From a checkpoint of a small mixture-of-experts model trained on Wikipedia: 2 picks a token.
Below are experts of layer 8 (counted from 0) of a mixture-of-experts language model. Rows are named router (the router's row for the expert), down (a neuron's output weights, with its number) and show model dimensions 0-255. Each number is 128 + 32 x the weight over its row's rms, rounded and kept within 0 to 255.
After each expert's rows: a language model's description of what the expert responds to. This comes from a sample of Wikipedia text that the model never trained on.

# expert 34
router [ 84 175 138 166 149 111 158  94 134 111 109  76 125 131 177 171 113  81 105 138 147 133 128 102 156 129  65 113 132  73 129 156 115 169 125 137 114 192 109 126  60 164 125 173 107 101 103  94 194  68 151 146 147  84 142 204 105 114  99 105 127 119 161 167 152 166 119 132  99 157 154  78 154 150 124 127 106 105 123 183  63 157 104 168 136 138  77 159 131 228 121 135 151 161 164 185  85 167 129 116 151  99  83 127  67 120 130 110 172 157  79  77 145 175  96 116  68 130 137  90  85 121  79 121 167 153 142 105 170 127 143 125  88 138 113 111 120 126 105 159 158 159  94 100 165 123 113  62 103 134 132  86  91 143 154 101 108 111  95 136  99 144 115 105 159 115 150 124 124 123 145 128 148 131 148  91 103 160 169 103 106 132 135 189 150 176 139 102 183  67 167 130 165  69 109 141 101  97 148 160 184 110 118 141 186  92 135 140 180 143  93  78 148 126 123 143 100 165 122 102 152 181 152  62 163  90 142 203 143 175 135 129 126 143 112 167 111 131 141 153 101 135 157 160 164  82 107 187 113 149 134  69  79 140 179  90]
down0 [137 168 120 124 145 123  78 140  98 162 153 122 175 177  75 132 134  93 109  79 168  96 131  88  92 138 165 120 180  77 128 129 138 161 119 145 163  73  73 105 165 182 128  90 129 153 138 164 137 125  86  84 117 124  95 139 104 124 116 135  97 104 130 122 118 127 141  92  83 136 129  70 160 101 187 124  98 136 132 182 171 107 128 130 149 107 156  95 180  83 192  91 124  93 132 117 124 148 111  84 110 157 132 122  63 116 108 168  92 121 134 127 138 101 116 199 127 109 151 120 165 137 177  91 150 135 123 122 168  99  51 150 146 112 152 129  58 101 139 118 132 151 148 143 118 104 130 124 111  93  94 148 131 167  90 122 139  97 113 106 123 170 181 103 145 159  79 218 157 100 167  67 193 102 118  73 114 145 162 137 162 128  89 116 126 143 105  95 123 179 122 137 191 125 189 117 122 201 160 116 195 132  80 164 133 192 132   9  81 137 146  93 147  96 129  73  84 107 166 170 111 125 155 180  97 186  93 130 103 127 159 105 110 141 135 177 163 134 123 163 100 137 178 159 132 114 139 116 102 107 172 119 166 119 166 135]
What it handles: Determiners and modifiers. Articles and possessives after prepositions, mostly "the", plus his, its, their and adjectives such as national, new, political.

# expert 1
router [134 127 102 151 120 129 149 125  95 143  94 114 121 130 150 165 154 145  69 131 116 130 128 115 121 151  66 175 167 155 180  85  68 147  97 121 127 176 102  97  81 190 132 177 159 162  91  69 122  85 151 145 157 122  75 155 175 104 122 132 171 105 179 144 126 192  68  82 137 144 206 129 114 204 169 153 147 132 155 147 105 135 125 183 145 128 165 129 173 127 124 140  89 128 158 178 207 111  82 159 150  71  78 130  63 132 122 138 115 144  85 125 141 134  96 111  90  95 124 116 105 122 104  67 144 122 141  97 158 105  97  78 113  91 132 165 134 103  75 163 153 172 175 145 158 161 125  89 143  82  87  83  78 134 114 111 117 156 155 109 103 107  88 111  95 206 167 106 112 106 118  97 146 149 156 132 100 119 136 170 119  97  74 125 112 125 151 103 162 141 159  94 158 178 112 170  93 130 152 145 121 114  86 166 159 126 125 131 150 167 113  93 211 146 116 151 133 153 185 155  97 140 206  81 157  71 136 163 171 117 105 129 151 190 133 135 115 150 157 180 127  92 125 162 170  97 157 130  88  98 170 137  92 110 158 100]
down0 [123 109 109 122 148 163 178 181 165 163 154 144 118  35 146 153 108  95  93  97 179  88  82  96  62 169 134 123 125  71 126  94 149 110 160  85 156  91  89 102  97 135 177 147 145 125  77 157 156 115  89  81 190 135 107 127 105 108 128 137 128  26 125 120 148 131 166 127 103 115 152  84 196  83 155 123 109 155 148  98 140 135  88 148 161 111 157 156 141 101 142 152 140  99 168 163  89  53 130 122 154 101 127 148 134 150 151 142 154 143 144  96 146 121 129 137  96 116 146  89 137  98 125 145 110 105 167 149 168 118  75  99 111 129  48 123 131 107 146  94 135 146 125 127 130  99 205 116 184 121 148  87 170 114  86 116 144 123 160 123  74 126  90 114 158 125 127 157 179  61 117  73 113 100 116 113 133 146 113  79 111 115 124 125  82 116 138 133  68  95 112 163 155 115 110  86 170 193 148  72 121 161 179 148 139 115 165 140  73  62 155 152 141 112 124  91  98 150 128 183 128 187 123 101 115 179 141 156 144 175 137 135 115 109 150 153 176 105 199 113 164 114 122 161 171 120 140  59 137  87 187 179 118 146 172 188]
What it handles: Determiners before nouns. Articles, quantifiers and determiners opening a noun phrase, such as an, the, some, many, several; also "al" after "an" in analysis, analogue.

# expert 36
router [ 86 104 144 138  62 111 201 150 174 100 108 124  86 118 126 147 174 152 184 147 151 101  59 108 173  83 136  87 112 197 146  67  98 188 185 145 164 115  63 105 158 146 145 151 113 104 137  90 131  39 153  71 146 109  85 130 155 103 102 124 168 109 121 108 103 152 135 115 155 134 129  57 112 100 186 148  66 130 116  76 140  76 157 110 109 169 135 130 123 159 124 165 158 148 131 110 128  97 162 113 126 133 117 103 124  87  92  95 175 137 104 147  84 101  98 169 115 203 158 165 117 140 144 169 173 127 191 146 109 114  66 130 138 164  99 137 154  91 113 176 124 144 112 119 109  90  87 184  95 122  64  88 132 134 201 102 114 122 131 155 117 158 123 161 140 180 154 150 159 165 104 168 145  88  75 118 141 141  73  82 132 154 171 157 155 118 122 128  97 141 161 117 106 150  94 172 132 113 112 147 102 113  73 135 115  78 168 126 142 108 110 123 124  60 117 138  82 176 134 150 103 183 159 150 139 165 156 150 169 146 158 114 109 172 139 109  91 189 137 101  80 117  88  99 134  66 159 132 147 121 118 169 101 109 145 155]
down0 [144 122 103 163 122 117 135 132 162 102 145 147 195 122 142  99 121 112 107 114 169 112 104 119 135 165 135 104  88 149 119  52 101 124 154 108 182  94 178 106 150 128  62  87 110 119 111 183 157  93 200 137 109 125 138 104 119 124 113 180  60  83 195 139 160 105 176 116  76 141 154 102 106 149 107 172 159  91 132  84 143  84 116 138 144  76 122  67 121  86 111 112  55 118  55 147 147  50 103 132 109 202 145 140 154 157 103 175 120 151 109 145 150 137 111 146 181 192 153 148 134 136 139 154 109 156 171  99 171 126 124 141 129 111 128 101  94 132 158 145 161 172 110 174  79 143 153  65 118 170 139 110 177 147 153  72  96  92  81 185 111 118 105 191 131 114 131  97 135 129 146 124 133  89 120 129 153 149  86 192 143 165 122 115 114 188 153 138 132  87 199 100 143 141 130 163 130 132 145 164 126 116 114 180 112 171  80 129 109 102 146 142 187 117 140  67 105 200 152 173 129 141 150 178 146 129 143 158 147 162 103 177 122 185 161 133 108 154 106 175 146 143 122 154 197 127  61 170 161 116 100 114  90 126 124 143]
What it handles: Common noun endings. Ordinary English nouns and their final suffix pieces in explanatory prose, such as power, story, measure-ment, explos-ion, pol-icy, bre-ath.

# expert 32
router [110 135 111 145 149 124 118 161 157  95 106 122  80 101 119 127  89 133 158 187 164 114 161 147 120 124 161 126 173  71 191 149 214 154 130 144 136 121 110 128 132 111 114  90 140 121  88 139 148  27  97 130 152 154  68 174 141 130 124 116 169 139 146 184 130 115 141 144  89 140 172  95 128 158 192 131 180 177 134 141  66  78  74 128 128  74 136 150 126 170 136 149 121  93  95 104 100 135 121 118 145 133 165  91 108 132  59 110 131 166 120  89  99 111 134 107  89 127  81 187 104 149  81 161 154  95 135 111  89 130 116  96 107 127  39 107  76 104 142  42 168 126 146 143 140 192  80 172  98 127 140 103 181 127 125 112 173 165 134 120 135 103 157 133  97 155 190 132 146 108 167 137  90 131 176 113 106  87 105 177 140 100 119 124 131 187 189 127 129  90 100 164 125 158  79 101 154 166 107 171 111 112 130 165  72 158 176 139  97 121 152 200 176  92 168 116  94 135 210  84 139 110 131 110 128 109 162 144 162 177  97 154  75 181 129 120 118 138 125 134 143 102 147 167 100 184 146 105 127 156 120 134 140 107  73 143]
down0 [112 112 134 116  55 122 174 115 122 108 178 136 130 167  95 145 174 159  97 107  89 132 122 116  71  60  84 121 109 160 112 129 110 113 142  77  50 102  75 134 145 108 145  84 126 141 176 106 126 110 133  92 131 131 160 136  99 105 129  78 128 117 178 103 113 133 128 125 154 134 138 103 158 189 160 192 137 144  92 145  90 106 182 138 112 175 146 187 164 110 120  77 195 185 120 125 101 116 151 150 111 164  94 161  97 192 176 108 130 155 132 134 103 164 106 128 139  94 160  93 133 203 155 135 107 167 162  85 157  97  93 173 155 161  87 180 181 114 138 174 148 120 125 139 122 132 140 115 199 147 114  60 121  39  90 100 132  79 177  96 133  75 110 128 164  93 109 119  75 149 112  99 177  83 107 138 142 172 120 167  83 142 122 158 116 118 136 128 101 164 111 104 107 147 143 173 132 128 109 101 162  88 108 170 125 196 146  96  77 115 111 148 128 108  83 173 122  92  86 174 132 128 108 120 157 139 118 120 166 149 165 170 147  94 147  70  75 136  93 173 124 115 125 201 153  65 156 135 157 120 178 159 128 136  91 160]
What it handles: Auxiliaries and adverbs. Auxiliary verbs, pronouns and adverbs in narrative clauses, such as was, had, been, would, he, not, never, and -ly endings.

# expert 28
router [ 90 167 154 101 160 170 137 125 147 112 136 101 106 116  81 144 122 118 163 121 118 133  96 148 113 123 147 110 132  60 122 123 121 198 168 168 155 118 146 119  78 138 164 123  96 155 171 174  95 103 143  92 102 154 174 157 186 167  91 135 159  69 109  92 152 140 112 166 122 119 113 124  81 189 158 137 136 149 147 190 167 127 143 156 122 146 172 124 198 140  83  90 178 194 152 118  87 110 175  97 143 111 115 108 130 115 129 163 116 148 126 153 185 104 130  91  92 135 136 131 118 169 119 176 155 144 145 175 152 180  62 101 130 132 140 120 147  81 133 169  96  89 118 136 146  92 161  69  83 146 128 139 128 162 147  98 112 101 106 185 106 156 133 101 122 129 180 230 138 186  89 152  57 114 121 172 164 150  86 101 127 137 136 158 146 134 132 110 144 151 121 100  84 169 195 104 165 194 140  77 102 133  79 125 192  94 123 171 191 152 159 115 108 183  63 105 136 131 176 125 133 121 113 192 100 167 131 113 125  77 129 116 111 173 100 120 159  96 142 131 193 129  99  99 116 114  79  76 144 180 139 154 151  88 116 166]
down0 [ 79 173 130 129 170 129 103 106 109  92 113 132 150 147 114 162 116 135 107 104 131 216  95 103  96 129  93 165 105  57 123 119 168 161 199 135 160  87 151 141 161  96 168 127 109 115 112 171  43 131  94 104 114 134 147 113  88 156 145 150 171 201 158 103 101 216 166 100 126 104 141 133 101  62  95 101 189 147  99 129 119 163 147  98 143 192 148 185 147 124 148  87 131 125 135 137 123  93 113 155  67  99 133 128 164 123 122 150 154 150 122 126  78 166 137 112 111 166  83 110 155 154 136  88  48 115 116  92  85 140 129 124 115 165 134  99 103 128 121 105 160 146 194 178  94  78 172  94 147 145 127 124 142 143  79 163 106 107  96 134  88 181 132 175  96 174  80 145  92 174  95 115 138 118 137  85 138  89 146 177 132 157  95 138 139 107 110 128 179 128 119 167 188 126 107 141  89 142 126 131 147 148 106 123 129 138  93 129 163 178 116 104 193  99 106 120 119 142 181  77 137 141 126  95  90 149 108  80  60 143  99 118 166 141 182 102 134 155 126 122  69 142  85 167 107 140  90 104 212  91 120 106  74 173  86 157]
What it handles: Film infobox credits. Credit field words in film and release infoboxes, such as Story by, Based on, Production company, Succeeded, Title, plus year digits.

# expert 37
router [165 139  95 151 131 123 146 168 155 117 154  95 167  74  82 105 145 119 136  66 155 104 133 117 139  93 174 133 125 128  67 151 111 106  84 154 152 126 171 117  94 147 178 139 172 115 187 115 155  81  96 117 110 172 138 179 101 156 155  85 150 126 113 159 164  90 128 104 126 151  73  86 141 124 111 117 143 222 177 140 136 102 132 186 119 129 170  79 102 181 140  96 167 118  96 143 142 110 199 124 157  94 105 157 109 126 146 157 149 142 187 127 150  98 113 103 153 128 115 136 160 166 109 105  62 161 126 152 115 153 138 160  97  75 145 102 100 158  99  93 134 105 140 110 143 155 133 111 162 147 134 106  71 153 121  87  74 127 167 107 140 103  79 111 148 121 173 145 140 154  76 140 115  87 115 142  99 147  99 152 137 195 200 110  81 120 132 147 164  87 131 132 151 115 151 111 100 122 155 144 145 192  98 103 101 142 103 134 187 145 184 127 131 103 139 145 135  98  90 141 158 162 130 178 141 199 165 143 155 152 194 131 129 140 123  90  98 167 152  94  94 174 141  74  70 114  60 118 198 178 138 189 115  62  44  79]
down0 [118 144 172 117 166 110 192 146 125 142 159 182 119  95 103 103 126 147 134  58 103 127  75 122 117 103 151  90 135 149 174 178 142 198  94 101  98 120 140 200  90 165 188 138  91  96 167 147  98 138 177 162 127 124  85 177 141 177  81 131 149  72 110 188  99 119 192 124 113  61 148 128 106  88 114 134 138  94 133 125 154  97 150 119 124  98 166  94  94 130  66 127 161  85 136 165 160 107  70 153 124  88 146 140 135 165 121 187 120 129 174 173 131 118  83  85 158 151 160 139 171  95 116 118  89 131 149 170 135 124 168 177 173 133 107 126 150 130 138  85 128  83 121  99 120 106 141 143  86  95 151 124 134  90 127  90 108  92  57 103 157 117  91  66  86 110 140 113 172 126 180  90  95 165 137 114 130 159 100  64 133  92 158 141  68 108  54 147 122 150 109 114 129 219 142 132 121 186 109 111 182 123  64 118  96 137  97 138  95 155 118  97 167 120 158 117 117 113 111 155 181  92 155 171 168 112 152 114 122 139 178 109 163  72 128 160 156 121  77 125 126 151 125 146 146 128 110  89 122 177 121  73  97 156  98  75]
What it handles: Section headings and labels. Words in wiki section headings and infobox labels, such as History, Career, Personal life, Demographics, See also, Review scores.